From a checkpoint of a small mixture-of-experts model trained on Wikipedia.
Size: 12 layers, width 96, vocabulary 9280, 16.4M parameters.
Experts: 128 experts in each of 12 layers, 32 SwiGLU neurons an expert, 4 picks a token, a softmax router.
Training: 535M tokens, 4078 steps.
Below are experts of layer 4 (counted from 0) of a mixture-of-experts language model. Rows are named router (the router's row for the expert), gate (a neuron's input weights, with its number), up (a neuron's input weights, with its number), down (a neuron's output weights, with its number) and show model dimensions 0-95. Each number is 500 + 40 x the weight over its row's rms, rounded and kept within 0 to 999. Numbers have three digits each.
After each expert's rows: "comes before" lists some tokens at least twice as common just after its tokens as in all text; "mostly gets" lists some tokens that are sent to it at least half of the time. This comes from a sample of Wikipedia text that the model never trained on. Tokens count by the router's weight.

# expert 79
router:524464528437513542447473425554451456469477490517447459502487588479527614558465522508529499515486474453618551488486523502521453531463550478547486428532497522532551443484528416464520426542501521517498583468497519507537496530488514490516538546509533510452556454535494474528517540446503474494
gate0:480477513447479502436479469527381484512472488532568463541521500462498531522530587533519525465547503569518499502564486479563483460469406499500453451548489552491567494496498503478508421529480469562450504503461556520470505462478523475509616540560538478530513491472519499506428495518579452487
up0:456460550464502513518460424580507453484501534464469481506502506519491534499450504648513487439541556550547445491506487515446553568513509491494497494482510461410558493442496491496503494506515490498462525521474418471439520493562537517458593520544547414516458506510559471521524506485507444527
down0:556537471519482506499541433505409507531510456510484506549495508453507538552509507480496423496448459471461537531540499505570472470493479509533578507508517585507518506531537502511569498474443478495456555550453583519508426579505442490523520531623545515500487443493510544487458551510447456445
gate1:476495513524502584525469554529502469530474442513484517564525530561452501518509537548446502554441515514547500554480499590494492441553490555502516502486450491477438549518455545549464530537483433457498519545433460533546452476422466494498482467487529508467537495439519522569495493526488623425
up1:426495468532428489534450488487580529564554564497553506398488397498448499505453435506557516484472446516526493497513532476485519532452428498493532522441528418492453556531542500540494558437540519523535472504510535473453545516497530473488491529424516524532535543462550525477510514483543441524
down1:495487479455576531485471486485484474470499513466451507475500489542442520498472510534593403455457466460490567398463493486535513514562481490552542557479500519449469532487500536492443554538547543515509518459427476406500539511455462490502531473542537482446629511519548471545524505506485509460
gate2:608511537462526560513453503503493488441496475512450457496518531488497527495491518408455506525509501518483610494512530434502424494530536417520513464497508486549532463458505457537540450490550488474550510492443522561503472501565456485509513469507460534422558468479379489506491500475476443577
up2:595528583484525568538499490524492452385443481528494509459541532500490511478517486496445568527494554519483528527472490522554479487549474528566581497476473493496511538450512506499556453523507422531539544467516494467543524476495480505523491614521463518499478446455417526442477495483468444571
down2:481487442469557475434570520514463497519514536572546494475490485480500516468485534550490510567410507476542447406574510462466530493496481455537536544490474463548421488568525453507409582474470538470507449493448462457520501494537497482472529460496539473479501594439496533476514472517550556500
comes before: " | ", "\n", "; ", " |", "–", " the"
mostly gets: " won the", " announced", " | Apps | Goals", " enough", " difficult", " cho"

# expert 85
router:550470519445474507483534545564502490553473526502519516512560511472454471468544519482472529480537465514472476447464466486594456445508528435573523577492557447471474527503564519491491456508528493457477455475476459535467508539431495461482519506518622510538518529487506586436516459427576495560
gate0:486557484562533590438535509465572447466483512483552494578476445519425423500541450471588439502565484449453532510486511559542526507485489504518543515526464509489494522505522478467548487477525460489518452535486450457516471512522437509477530517523510474629520437496518527532515589486501538504
up0:549537517531548586454557519478543430476493500480520466565540470491453457527558543483538516512498485488443495485496499493491500499371509504508559500599547514544424541469516556507520496505523448459488455518483446498559493555483429447553503529551572455508507445494480531463463539515529568497
down0:401541511506481496501487491462525530568520484440494569448483505499434419468489495544498499525538489507460453480511497511481364440489420516491487456541508551553518563499493449491487566450478474488475480483445504447579432485513426505509485533519558449573480462514547486449506493487460515528
gate1:518487476561503563479554470507520563541575430425509525520541546476554426540509506525446531494452515544489460544443493458497490470496492494478500492577495466454470508521480525450442450524471497468459447559401487534509472544493536450565447419578479471505526493532544578508548476492503489539
up1:494513546463481381555488559493495480451439531522472475512435462529499607536476503450545499499575519461501518448566490559508532535459527498483500476456509498519550498500482485514549519459487517501557553396576494461546554447490445538473529582442525531490471502485486441506465554528490512478
down1:456515521543523486525534481511518439545520466359511508495505506490588396481471475476464516516442527555549488540465526459486508519573532517453567514475454486459499501492498494528469514528466502557486493556493438566491424467510483508563431440528521497525530492542447574487563549482460539519
gate2:521499526523474497552483494450559462457464546494435442509504463522461613538463492453511473509431486441505525515521503494496518517459506453503505483398540447555510522533485470600551456450512461534561482522498442467553539460436473563545475558468587567460498475485510537519528536485483503469
up2:509490495544480498489498490461599457452467480492474481494543503512485521497486524453500470531431446459500500472516534529472456479499521476562514497365541452535460549553503488583540463490504407577538481497498441494581508453423459498493485473500588525475503476509423583479524515447502499508
down2:482520521550568503492504423501508492498466475509557539459507540529564487484532536579432483552481465527543485517529517568483422453507507520478471543503513564486503496501491548447475535510505472547486457519480538530479524578504534450544502414520529434633566557495415518529536515508508554537
comes before: ".", ",", "\n", "'s", " and", "ian"
mostly gets: "ford", " United States", " China", " New York", " Thomas", " England"

# expert 116
router:488533463448472391555507448507512530494454509480451499436603524513518501578413538485482528481494513428512531507429560409513434506513483520456487469549517481478526517444511491480471491505511492509506568372492472528522552520461447477551446487521551520473483499518452527538492476480464491463
gate0:531537520552522501545511482502502539437525487447459509432487554530503470545485563516497516466521479514523485553475492472499526530410534512481548479529552501423523516439502406501462493487538497474581548459498539463506567498469358508508479557499525461470549505561507557509550505453458410505
up0:490431437455493499492510490506510472533454507549509552573507477467490513446556421477511521543471547494487487497529518521509517473569487522517481510410422494526472484549521594483528492484450554491467464568506442518519417566532559511499513429544462589495442482461452485524488513529490598473
down0:478551513502469469491466541490455516488473422513563452463433459561475525464481549507466458494462459507471512481479458481513465536481454447545549413524465539440505454455445464549474451509564451528545555509521541527495539458502428507472519572504465495493503491530573440519487419393526458514
gate1:591461489517515509524571555456534528487480505521509478491505505488510486503500470506593566570515479441493522500468518493486521466528480482460544525546492463577392506470588539500490571560484410506509528512498463508500458533495524517503473582568499547480442489537444539501546478471526388522
up1:428517498444512545462425487520450466541496507510500519520481516525462515517483529515450406482474521550502490510544470548503520555506487526548443467453476502424613509520423434521520453437503556504488476510515554510479560451512472476508526441451506435530554508459559429496470535543489583450
down1:468518455444543567576557481535596500527449516443457430516496495481525484601461427500399536468527463442478518454505566512489487490508511459454462541542514519519461530487490524477493523569475471574524590467512539499487521499471547506535485490553497475511458485516515528538465523571496568474
gate2:543519512455556534467433453487475525450458465429460471496493532495509517482463586543518465607468562563558498597512524506413488529510519542466457484473569511539563475501497431521513521513498534503549544502518537495570493484525483519538463495467590496542521542524567465522473483508446519546
up2:460487489539438478542560499487546439541601532538540517547476463571453480503591400484501536456565446470446479437483462509567505481479443466472542487492435490449412509532474562485510481484454489469490440521503468509452459494485512489427527508506459509477481482513450509465515505534553513445
down2:458563556473634551437518532484446512436492470529586495532433494552517506465503553518524459521497589542543481536520495499543541521493499516537442531478502551525525465597476551439444497495496457534460529496532475495511456520527525503452571478475476519520492436533507448547468521547451512494
comes before: "\n", " |", "2", "\n\n", " | ", "1"
mostly gets: " Win | ", "ón", " Mont", "\" | ", " pm", "): "

# expert 112
router:541504577514483541531454522575484534556450443491547532457574506512539563528476445467450551494454432438514493532474504596478428488514478470553505467492541516496525503433520439475487469503464463523551580426507470498480562533463439503483487486560505501518536487558437488519487432498560500508
gate0:496522502533444539485476467525509501501549460528481532460517467535470525522457554511492442571475557592526478510459505574503490528472487451483530418550445473519500435475450516469498452519499442524631499558508590518502527474489458536494452551507467542519447541473484452563557477551459546522
up0:537496480440555512434553550456537534522467487542541514497547518519533461466495473521490525455477429465536542509490482424432537517539513508548490591459493498538458543566544489505584530473485510431349464451494454515506504513436527517582522477503469499458521467496499491517475469476556496464
down0:560550543504473542496483562511508490502498512554534497525435530396492527470490499517539507494500568456469515477503505576484492473567485568554478482469451512522402570558538493546470441539437576540421584560479466533508520464467558515474551539476520512455555477551496456494499495485518473507
gate1:487505599477472530446518482508510577464485541539546475497459512482534520476464520462555482457476422533592494508453488561492482530490478511502500502501500494499585539475486444424447514543541514603474521447530536488499540471503440497485417479466516453445571570524511485541562497500538430547
up1:468537580482490534471524517515501521480479560531524483495468488493526558508471502480562502446514407511573490508490492565489476515456507520505468491487509507494546503457502460429404520539513499579467548439495515491451510483515463488456436508473541419412632507549514479551565494469532442542
down1:518457527550489531534557454463528533515532496461463522531544542506480452498489506465543506564480497444480498443573529490508496491461492511453480579462512511438398528542457578620492464509468466449464467546545462497451498473430515501452531427506471565569478449535450536503504541485527494460
gate2:494588454526506387551514507521508520426531498494515480446510530495456555465457461524456517424500459487384471464464559491507516442512559519449517498548488485484448530473452500534457497494513529557501565520519515465598532476505474555535533501497459510583501521510522478421575464502508517519
up2:505498524497510593411528477500472489549528504522457474500487454523524464543471563450586447565548547588552534539485463508488530554510483470530518517512498500500544497536529448459560478481459473445524471464469488516438477506427547457425460515487540531432499475473504519587431555498443543496
down2:536535486492523490541548504459524521481453516477506561479510465583566446511463546526532519513460487452560487505522457473490478477467530500537508568480386485520425594509488450564496495470465494396523533434489513448537504493461482506520500461526408446534480431507438475441541514516538454491
comes before: " |", " | ", " ", ") | ", ") |", " F"
mostly gets: " Racing", " Italy", " USA", "SA", " | USA", " JPN"

# expert 11
router:522477472555466471418531507531481475446490463567485496452526537496577453505453543441494486559502526478505524475537516471517531468487500531453608467529553523510481467544506547476462519476555472490593547489550513553517461494448500545534516552454455556510436462520425539464550409505448468532
gate2:506488439492521490495506539430411467479485554561477576477450532474477459463490448475486459453524489536535543503523446502464535473420411535459517529449548557499477465512529540451525457451481383491532526572488517564546502467496478513491503592467459515428490537566500509487540489490491495510
up2:496513452506505476492506560452370447505505538561510583496465566456465442471455419504472480462534503527547512495480438483502494447437407529503528502468547548530488524515479529469533530452481451472518506568461512555500546468509429460506528585515479499464509557562480473529558543489494526518
down2:472491478491536474547550460471555535445475515509491437535555504566552552505515480481482517456484492478498550570540524522526512520549493522520420521514461462562497400560507516541497453562425529456512476529472508408580546530581518552478456464450451438506489465476558520480475499527468453472
gate3:510472518526535521463522529498485526578498490562475386470498501470522488492478536470502454546519508489485531449544509502564514466475522519526549471527566559458475489421534557445461465516562517552563508478568508511521483463484517546523519551428468524542462426574452552482618448481483518518
up3:499439524481563524468499619548483561578502530516473409480491530443481470498482519478530533544488484487468505464518495531515430478512553510585505455539533548454510480444535508449499451498506489517484466578513494518557505511457454525519583605504496532547467441565512579481499454473489501508
down3:559540450462520508420487490438488459504546444465524517504498428449449436438536491462497424527531523480552548495515567520559487474528514503462442559527436514417433506527464546509425502495519522457509525450583441546484499435517511444513531453536504473498510509457519470533515456448522552520
gate4:470486489551481468430534471497550511440568442454433562502489518508529531488466568470495513445509470521488577460549518455450455489492561586518481461531484501561493478517548492501463468533491480572484474519458546556491528503591451524508428436484486511510399472468470549456549491448459486526
up4:520557547446509497541457538497469481551437541552562409490486484526461466504535431516500490567497524478530437511463498530521563509528456401511521517461505513432488494482443508485523537463510498429506524453565444456517476486430563475486543601485498491502591532538548486554478502548534512474
down4:510431511455501486491553476521571611477558529492496565487486552542547471441502571503518486553456476533534482490504539487514467533447509566511461457489533597518536535564565543475398496520409439506500463509477464502513487514483536511523471470501514485446453455474515543421516517458493493450
comes before: "0", "1", "2", "3", "4", "5"
mostly gets: "% | ", "\" | ", " / (", ") | ", " \"", " | "

# expert 107
router:470504454523445471427535541472475430426532515479472464516516544466512538467571458495507440542550483519450551462474470405541497461590454510458504538541432499441478441495549531513494473524527592522444519497496518536482499486521546455516422465496479521573524496473426565479519486499536536499
gate0:458501512510538424479496499601484528523529495549521503508570526463506574435435482490495424525526481516498522490512422477528489538506501522491467490513507455566544469558492525572504508451562557537524408537492491498482440539453525455486447519582524596580508442453462485476508494469525494461
up0:593447480472529591552462533482487457488514508464487503499423471501473429538527487459422539484445474475487485506497557504451527464481459488523492528485493570472403510478449568460512491470438439509494533506513551490525558488517438543520588529456466463471474492608533530520524461506466491540
down0:485516588580472450535520503512428538504497501462510521548531513513573527495543511517525468527550534528545505561559546493467465455538609423543524473499520507540502515474488456491437501466428542456470483456515483513494538511510523492509450451592472446485452519431424524485519512470447415480
gate1:433539511487451495475538577537508507484455526473515444486441481553468453502561452512559429531548562509488499514478556467523460459552437517488513544483439434462528470423509523513515497432525501481517456472515505489441480558486586494469468503596555497532537437472511494516483426431515535451
up1:427516515472457509501478585504487487483536505453499497489474474517420451467581428515587410502519521568390510547508550485506501483574463508488515524527405462486500500476512505493514496522501548477437455489487462492456493504490554492477463459593526487530552480448493501463458481448518588477
down1:549425426452528451438447529478584508426510537554505502549575451388414503448485485465504472476500526506503487429566446477488516494533497474444515471516506514444476559447513507534541529537518547523512466483521462470511444501538480462467496553503507545584492493451472527502470449532528537501
gate2:499527491536598528503545401510504507492507539566553510383564556515550515455481505484488486449531499519528537494573485506492491575416409578491482507494509497536569473543459486589527526484499468553559512527447518497492449489535486533543492468446496540498533518539543497494552506505495464474
up2:560476502530485467526515504477497548482458445523457535529522479488538498540509485560514528438424481431436534503517584552548497484523526493468475557519464488427615550425495511473506513548460470525472525472589553463562541499607505483536505452518517475476496475462456551470497501489431478533
down2:430480549534494480575471510432480498514555423392553465493523527497481508526478461526478495529496513496449521416513442516468508586562470509464563488474555449545432550484474482512454554429522502518506476526452542482490551541547446441468458499499522555480490532533453481516503582519541511464
comes before: "1", "2", "\n\n", "3", "0", "4"
mostly gets: "s (", ") (", " (in", " (al", "a (", " (wh"

# expert 114
router:497495468518526541501534504440530459528517537453499464531518438483527476483539485447541506534513483449497533496507465498541492511571443519467429556473560488400482564454542536477458456505442433478497526558522552494523537424587562514429526486496493563439506509468574566462462512445467478460
gate2:478535420545513498547558463487541502492527492460494576517486515498476432471511571498505489441419401475551554522541446397518503538501522548508538469542493493505443524460532436471448448580519450536544525478486526501524544529545488480533396467504526432504491448491472538500501496500487454471
up2:455530422532513486562545475499533487491507484452503586512497527482492488453547602495475530462426456536555543585520486443500522564498510554495532523519456497525475517476482438455468453564568433548534556471477510504551541491533480489519377492510489424514498439516487518497499513499502447546
down2:542550541458547452500465580439490511536449525510526445478479503507541472544569504488529524499552538466465486430553528541507515545553482553441435539568494521495552509475485530475553560416468508521538479533549545446531535479528532491444517529482480467476522531559491551495387478543479571508
gate3:457533479459524543540480444506487544509480502496476464550596558503469518522470393484454542527493540504451472472464523502456431458504472490522535546443472496473642461465519485545486479484481456508468483433513510484511552484540554497432501550428523488509542520471469509577538479469513508408
up3:515411530538490516468484529497515505492543531502484474496481491493529472483539550511541592539526430482520540555527440487549507475488510535531496499524509467571518550540467607473527538464539535484526453559463502543413446513525506447430514461505473515434399557478545543440438526489566478497
down3:505545534424487491439504533518456468488459516501502457534481553545557560486460540495552486463467487464473482508460546505448557508469495482460446548551518430395533489379556465565454556500551423515437491436497475481521460524442501486470525472550475518539447494498554501515443519492523516489
gate4:486432466521507564446522528508504469479483508544464538503482505463519496501533545473474546591482496478554520530553483558509454434487496548542399475539400591461533545508506599409457531499471458518538511546512534486576470494528512504489501475462437558515463491556441526497503487497545521508
up4:548589523480503457532456496493495489526494506439553463475542542535451512512447428536539450432490492488444473485460524477493552572478506468447586483439597457485484475477465395542549465461528518490487516448475464517475527517494478455462500516526563439511548473431573478503510514484438480524
down4:525525433500451530548518530565482509506475460469500520450486499530543423549467507488487478526509499503479441471448468515505513473475613479466435497506451594496453460514475557503549523504448481505539494486457526491501482530520509511491420591465442539478526492526463482529507576565465638513
comes before: ", ", " | ", ".", "–", ",", "th"
mostly gets: "24", "]} |", "23", "19", "29"

# expert 42
router:529526479484472476510491551532482441488451506499544462424505518478472476498486538507491521466455533418477460539504548540544485505528503493485527564509598480434512571419441515474444476559529468517486549469540446489469500478524489553549417483467588518569483437546498468503545440442518422516
gate0:555539448395484452470491536497530536460433480459555550505564492450442477530530489443456497483412437494557504471540528487505490497475487496566529468505570506481513505412449480470475459512513422571450518495540459538426534487504522496508444484487485483555482507547498451491456502462592472516
up0:481477579555487584494493526540478433527534554433498481493446512513521489495499463509537487541563574480472465522403544555497497489544596484419506546538484456564465536495529515517516501471490539434520512450504452469507521510480450523498543572498566500480575475440529528553568499524443482501
down0:493542418425536513531523495397453568539467506546518553567536538507516552489581441455487488393534550493489567517562465468470514521492436504462468535472502590463537544502501563475522499476490466507521426505473576516482488479531475507490462440509514500511456528481495491499466561469528464477
gate1:502457466447486483546509482484403576565490463577486550519476510491492453580490451498513500516504485530541497462549487570456471523493443529433487539468480558474505478485531542548544529538423516589557515597517485515542517470505498488493548498514420497474507584511547550516505528545421503501
up1:507459500482482438479452508567523504460533485505505445483511436557489422491496557533530460550451457511473485498480463474551486456532549468453585466513496485574475573550522513523510573493476544411523439482500464471424436509426505512463506563535562535484466441490440493516469495519535473429
down1:527478441542553525438526541525533442511511459462511446484502477486572512555455536483538475501507488446491384496571522490435545491474512510476529542493532541480476508551502499443451465464441434458382534473540495545442475508528565486490498530514518508556522429510475503510520500436508513402
gate2:524496500484459472493513583444528487517502523504521449460521475464484423465519515479541546512575490479476551479519461480474478439494545488516542476503509465591497461498538502419494532563522419564540511502482476538450514520490542527514426490491521617559503460604435516492408509491517472543
up2:477502494546465481482469478541501490524503545483501517514502501516499576534478414520515450449410494519539476494483504492529494555541465539536465526524477509398557504473489522547490463449475561471379478426551458490499544436553481466516516410485483398474492534420532488490576526495485506487
down2:456480484469553519436554483540506479411501470586419466466534511527481446473475528413516543474570504459490530510517448483500459477496489507544504533520498496475519485434475496490543478590451507522532461515508551531575505488497461516485418510490483541611544437536434453532466557529499548510
comes before: "\n", "2", "1", "\n\n", "3", "4"
mostly gets: "\" | ", " you", "|---|---|---|---|---|---|", "a | ", "o | ", "|---|---|---|---|---|"

# expert 16
router:523442519478556522477464528502501498430449494421473518472518485516557500528434448501515464511491497438512604560451528570525454479563483522530432468472461461539564465437515484450516528515485528584560585481526544530534501493464441472447470492452476478451467456477455503540552465457509510533
gate2:541427506506543526539491498450497505483489475553488507506431482470503409531485433536479507501445471532533501559509517509486545486448410518427422531371522555430539561541507521526548537483422484539429481476501537533478521488465492515564527542471509477499555473425518461480507504516521542507
up2:492434473531477552508492470382514561498497424514545423473480520474501522568513398526456530524510487518502555536523513573537502523527485518485477485515528477504565596522535498502500494502460469523406425413456522480495541455470534539554454473483487504520500470412484467483452513480475546507
down2:537467472484506520467492499507453537603526473558482487433463482481448582468514454516439580457440505537543551503508421463525548496468534515470453480474472543485524465572449586520531441443513520498457533525467551455458470492447508460499520477463511476591521465478536555557541462470509507522
gate3:469426510495515552477530543408455417448536587477506493510517519498532508487535505556517503551471508461468529481503499449489475440480561551495456518490436466483554447488551453494507515522494453532472503525552451532515458441553497450602461435454507445510586506493526528480507538522418549532
up3:475484466494530479520454521508474507445513517446506579452503590473489537507500517493509545519511475468483509539525479532547600487532469580432532462449483510539504547504577502537441409544428501489523553486518474558485481494511449523477468554455546559511528463496478525563597557467482434542
down3:593504511489475516466482467500569492499505544471556528548499513513481501528471502496469485495457475514543481456522473504507507436565554472447484434480493550431450542509511448520478481514545464468420571414525457527440453451549478513488450517528534463623528458462440446536448541501545450511
gate4:495485465496518502535457460503450491521465565568458490476499482527505452598404474445507478451480534428509495547446540505490593477511505569506497479469533471485459527517474471506501514458500517481614522461507452430530448547481471568553498539479486504457454569510559444581536497533496469514
up4:487510511500456526466589531494539510482527477453553510520498521460472584427581504502503524565554520592455499430578489489542408502469481466506490532519418516478573498478496492513505470536457429504422492489485549561473529427507521478425467467510504474519563442498460519450479514491500517471
down4:462481457507492524504466466463567548468478547524578506481525514577523548493531475534515471455489473502447469429541558463524520510441520498420507533509449449432462535473438490506441573480398418452490479484458507482424544511471526435466487516500469494449438440463506435513536469477493488491
comes before: "; ", "–", " | ", "0", "3", "1"
mostly gets: " | \"", "^", "; A", "HN", "BR", "',"

# expert 23
router:568548527456531481469550512476539514455504511495455503504415511527474468482463552468458502534586521483410509479487588497474487506475524465486532510532483501466556490503451498526475534438502429546576565497547491557548558540515448492432538506559545505463421547535459477460488459544441455451
gate2:526528542506521436494564418487449485452476530530452492497534448520499443490474508506500486488533492416469506548534577471483512517529563471464576474469526476441546546428462498492428523492507472521545654452531430490514515534487493498470512516482526498434478471538466492478539469545474430459
up2:453448438521447571518463547502528536520537461504540500513502558459510581520554528520528538539485543549500519486506425532541534529516461534525379502529514522559482493590556466499520488468468549455441415517426552468470486469497522515514481511499453506553548539445512501509488536419537535524
down2:502467524546321521560555463507480531488489516466552499551448519524521518508537531503502531519571522526467562540554542502553480558457558512524540500520503468465555535482581427464541508473491470445538527412529489510515576463549528476515501513507477490527498486484478539478538488517435464492
gate3:481523478560533585450486513509593569457504490474476512542484486516555502518530562540471546548482597521475524427540552530546515498527502554514446423497447496555558514535526441499507485527456569512515533545492535566502526556523482453463455515464511561455474567529481528495512513517447558555
up3:473519485517511518507396524509537547518478527484442446555465486569512484486485479519515561545488574472503549495512494564513520517495524477493449397486458529523482479578490455531502502541424524498540507508488511539473408487494467476438431487473509473445472539535488547513537543523462652505
down3:562509477471567549504452558557489484430462518508469518524542448445512518502493478458520512587476547457456623499433445484493536535537543464487477517554505514459452509482472493497491491385500486468610529461524539465551521518533492519503454513530470505566467488462443477495493507496570461474
gate4:517528540529501488542532574438511558476499463519509450537465460514490446525590559523519505519483543505533572401557530566490512504562600516546464516550547475435460502481560559469460557536488504464531547512511536434521506486524467493553479480542501511473492551453511547468441506556461539461
up4:462436453504468534461455440564509493531508569452531526478537552502515552480469430536530497491518478498511440575474435494511515494459418562492531439438445494580533477503488423499508493537512535498451461464465473582453560514476556500491501533494480533495531472513556492531581546495548439553
down4:542554483477565525452494473522473486500438497549447517482568495464530435465454423475525527452563519517467479463451476442555552449463469545449540517545470537472525495462451515524458484455502516522505525535520535472487495539543535488579551475464474565477517437547622473570512466558520481476
comes before: "| ", "|", "-", "|  |", "- ", "| S"
mostly gets: " mon", " par", " fr", " tw", " Char", " Hon"

# expert 35
router:526484491451530463437467534470448432500485523566518491464579528442480486449483501492454438444555437500511450508448428503471588485498475458494482555529468495499466451521462525459551465488550591528546430565497527502433485535513485408460550464502539532527493489505481510458515465452548472540
gate2:520599511508505503516488530480480498503488410591533512491554509381472547533527441479501476455562497482539470496475478501493554483427465445522470492473513477428502613471509476479528453494441510504487444496448480516477534512519543505442508460580536500441536581491483452523474547450529521511
up2:461439494525492526530491537479544547494556481473455465505433471549476478479532499435483471532477535498421534475560561491537419540609529502438531450512540525524523481554483525579456551505531495504550546489516574448543480511446538562525489531497448520587488419508521502473551467519501461494
down2:457491506525415524541471501472464480453534458477489504508529533582437571552523492429544561476498556534487571488466506503516464546499421509510542463488508484490574519483549517535556520490494427576491503383479547562506513538531458504446535500499469553507478492506472431469436503565548480514
gate3:502454497500490536502537473468463490431602492520494568448474480560463473446526498547512504482461507512545480466483475476478537491504522506546516496484539554479545528541418530507474542461510553527556480532536509584554444527551408421516514513487480494525508493537510502452475479657525440492
up3:499468434488490529482504500453448470466611557500508514458504556498465488414594507546493464488565507513528516494436411471518546482472506519563610492519563485488486485592451511532446533463527540498465452528510532538491433543519448463526500503528499564519512495510493476512448499541484434528
down3:504452490478432421468496459485537548488420432524554513431588413553505479457481519530562497438531500487516469439512484473479480480514472531549514533499489511493461424544521496493501501448464478577476544451523471459431499466576473457502485468509518498553529499508419560429480440478518509544
gate4:473492508530479490509504492492516535527550500447546610515468495523527458489466497489480542469561523534378578564441484512530487468489438520501509489486431408531494473411523493502504520467518490470492491500513533455435523491474564535484472532525446439577578557434499429518488479495454473469
up4:501549436522504423475450465458476505530487527509475431485577475500492472451480493485457492482524460475414546598437454487521517468454462549430452565521466414507481516460471495503560510535536528471573450522451512445457434511483507491490507455555496501544537573493517559521517497516547437533
down4:542524498475508472504472502519490512489542448485456467579494484525529477514503487545512501463483539515496491456494490523478530469543431471507543475468489500562492485554502516512504485487607502510480509520507440477553535506493593459409498629449530554573592460486450468459429425508469576538
comes before: "The", "==", "===", "-", "In ", "In"
mostly gets: " him.", "ions.", "ations.", "\n\n", "ing.", " history."

# expert 38
router:558541501514541469426544496394531449466433498548452507473498483453476457478468487434450458469494452534502460456513569457420558484458526470480534540508480535480404481462488548514518499543544458569537448534542528527565478514536483493483582502486536483541450506545478470450487445496475523536
gate2:471504473535486475488476511477543515486419498500488537543519530536570583525516436532492516434464479450591509570552485529509471489592570531422458481499495437519448500476554470476542523534480581503473455472486507480484453478475483512572484491490468444533514485421516457505558508401526518541
up2:466511513537492529518455575517544489490504503479527492495461536517486543500563472552526493483493562492552510470535495530527456480589528561490492450574512454550456532498562494484534570529488584498436449478469526499476456503415405481511501467544445541541525489435558379503546509494537529515
down2:438537455467567453472563530490488558408481478491449477500511451496469544469503520459477501471457481575472483579544550531500495465549528476587485501544438468451560512564537532516434496503444461512504444491552558513452473508544462535574546507495562520475502489522537461461499558550513509562
gate3:505601518497511500507496450432549505470448571508466573490453476607544570530511469511458485464453555508535477487515485495475458523512573553483473529398512528482482482576511450529503485480485488481531455500510463509525451467501546549495468474430499415432525505453530441500535493503440562518
up3:487422526521516497478474528563530486541542463460522489506467584397529457451485554492493556584542447487454514469488508513534531465466470503504519492609549464523508458507502549528460509456508537506516495526494521458488527603494434492494516507560529606543524521575491576463487494536516474479
down3:504479504514533580518474474489492513493525461429547503475507527593433456474481513493513509471548478496377506463486457577488553472446489528385466494517486543428469478481440487506443496518545453484472529522486433463446500488461437520578531542509525539476522453504481458527538523520485452573
gate4:482503531517478535517542464486600505518500532520521511503432500501472488522488492532454542519487483533496525473591444514496464455456552555451475515456520416560487454496526550529494474566479460494545413492463471426490442490488496596595482567484497504488570502473539474486430495549506553430
up4:523513526502494511476586432410491501529482594567478486494441504526507502481460503464422563461514518519426507426616512511471478501472590510544488527481485522496559471539469490463510514479487445566533497484532564484557531481554485584522524530475494550552439494532500473501457485475521516448
down4:439517521484508490501526506480459532524576460484549501472487545567454490435488508480522516468485545521515520504485520538447486479477513586544483457572511413537492456437430499441483500530504476575499454445545532449521512553469471522520510603469528443417567534522429493444528539499499562534
comes before: "| ", "-", "|", "- ", "|  |", "  -"
mostly gets: "\n", " In addition", "\n\n", " one of"

# expert 90
router:583455492478507486433444434564518467483440494443492521497525547488546554507517544521597522546450445508502473480515481477453450500424481522545440495534474437522517421460542401458494464546525479452473554453436464501493525475504499452551455468450504521490426541487500502452474509523530533513
gate0:492525491448458518463452511586484485547487526483480544582450478502529499460526546449566470513443469468496438510485478512491471456546543419565474528597482410478411512507555427470467473553475439505456549520450478459524496505437487477534468454522528558494449485520487459489497555494536514477
up0:511488538525562485543500488421537531440535460491549504472560516496473484514509467554404514509542548567487558476498497497493505514471513532461541480449492559528541494541479572456514581469547622458503477480543514561574447486549530472440504555481494443511542470467517495495486410509462498542
down0:454521502482459497516541497505510475504482503471464486541488512534506510456452462460487470476514488542511426487430418479484560567470554534521471489572411437455466513459512445497425501560478380467595542463489534472559567576460497547474525465508526540467468486483522504522528541516554501481
gate1:493518541494360508460498518555477520461476504529524437395501531491466506507460433514487604511479467557522529459471495518494519498470481476517527496553516534472531466478423457475517551468533541432430543582551416470474510475531529545497476498489536504463513552563445500510499486541545470520
up1:475451455529586486522532438454513497609489495465523563549555469529532498556493510475436451473547501448513444558530503517478543507544534499439487568459492449521468528523504600513549492523458473514549479455470520478547466519471450495456545531430474540548471456466529479483476465522451544426
down1:545522459451454494515506454483540509488472602529542509523462460598440454528501489553584510565459466515595475555508558519534497535397391535507486528520497514469525523464465490524521535487507484457498491563534488431511488482508471564552486496454503486542472497417509504478524472515473449501
gate2:464450463522490530480547560484466515497455510542461536487533521479496503532516513477546470472394484506555526507443547465500447547505521415552559475445453491488551444482521444449563437509522560530512552549476448443472562516452527477540510459452489504431548471553496485531601505488519501561
up2:543504534505470529505516545533513500498531478455501462497448460525487505455447544520444579540510518545466511489556464552477518450526540551475484504541510482504396538607494579582467552577488453440478440448505476567533426512524505482490520557523527518584518524473501514445452513504516538461
down2:515514428532461548506478525488440476425446541567476489534534525402490525501528536445517554490442436447535531564448595416523507465498422541444539477482528433460496446548477492501523372541483520494464539504463518503496529495487511530506480478519504501464517495475506531487481548474539493546
comes before: "\n\n", "\n", " Games", " League", " footballer", " football"
mostly gets: " =", " ===", " ==", ") =", "==History==", " Chinese"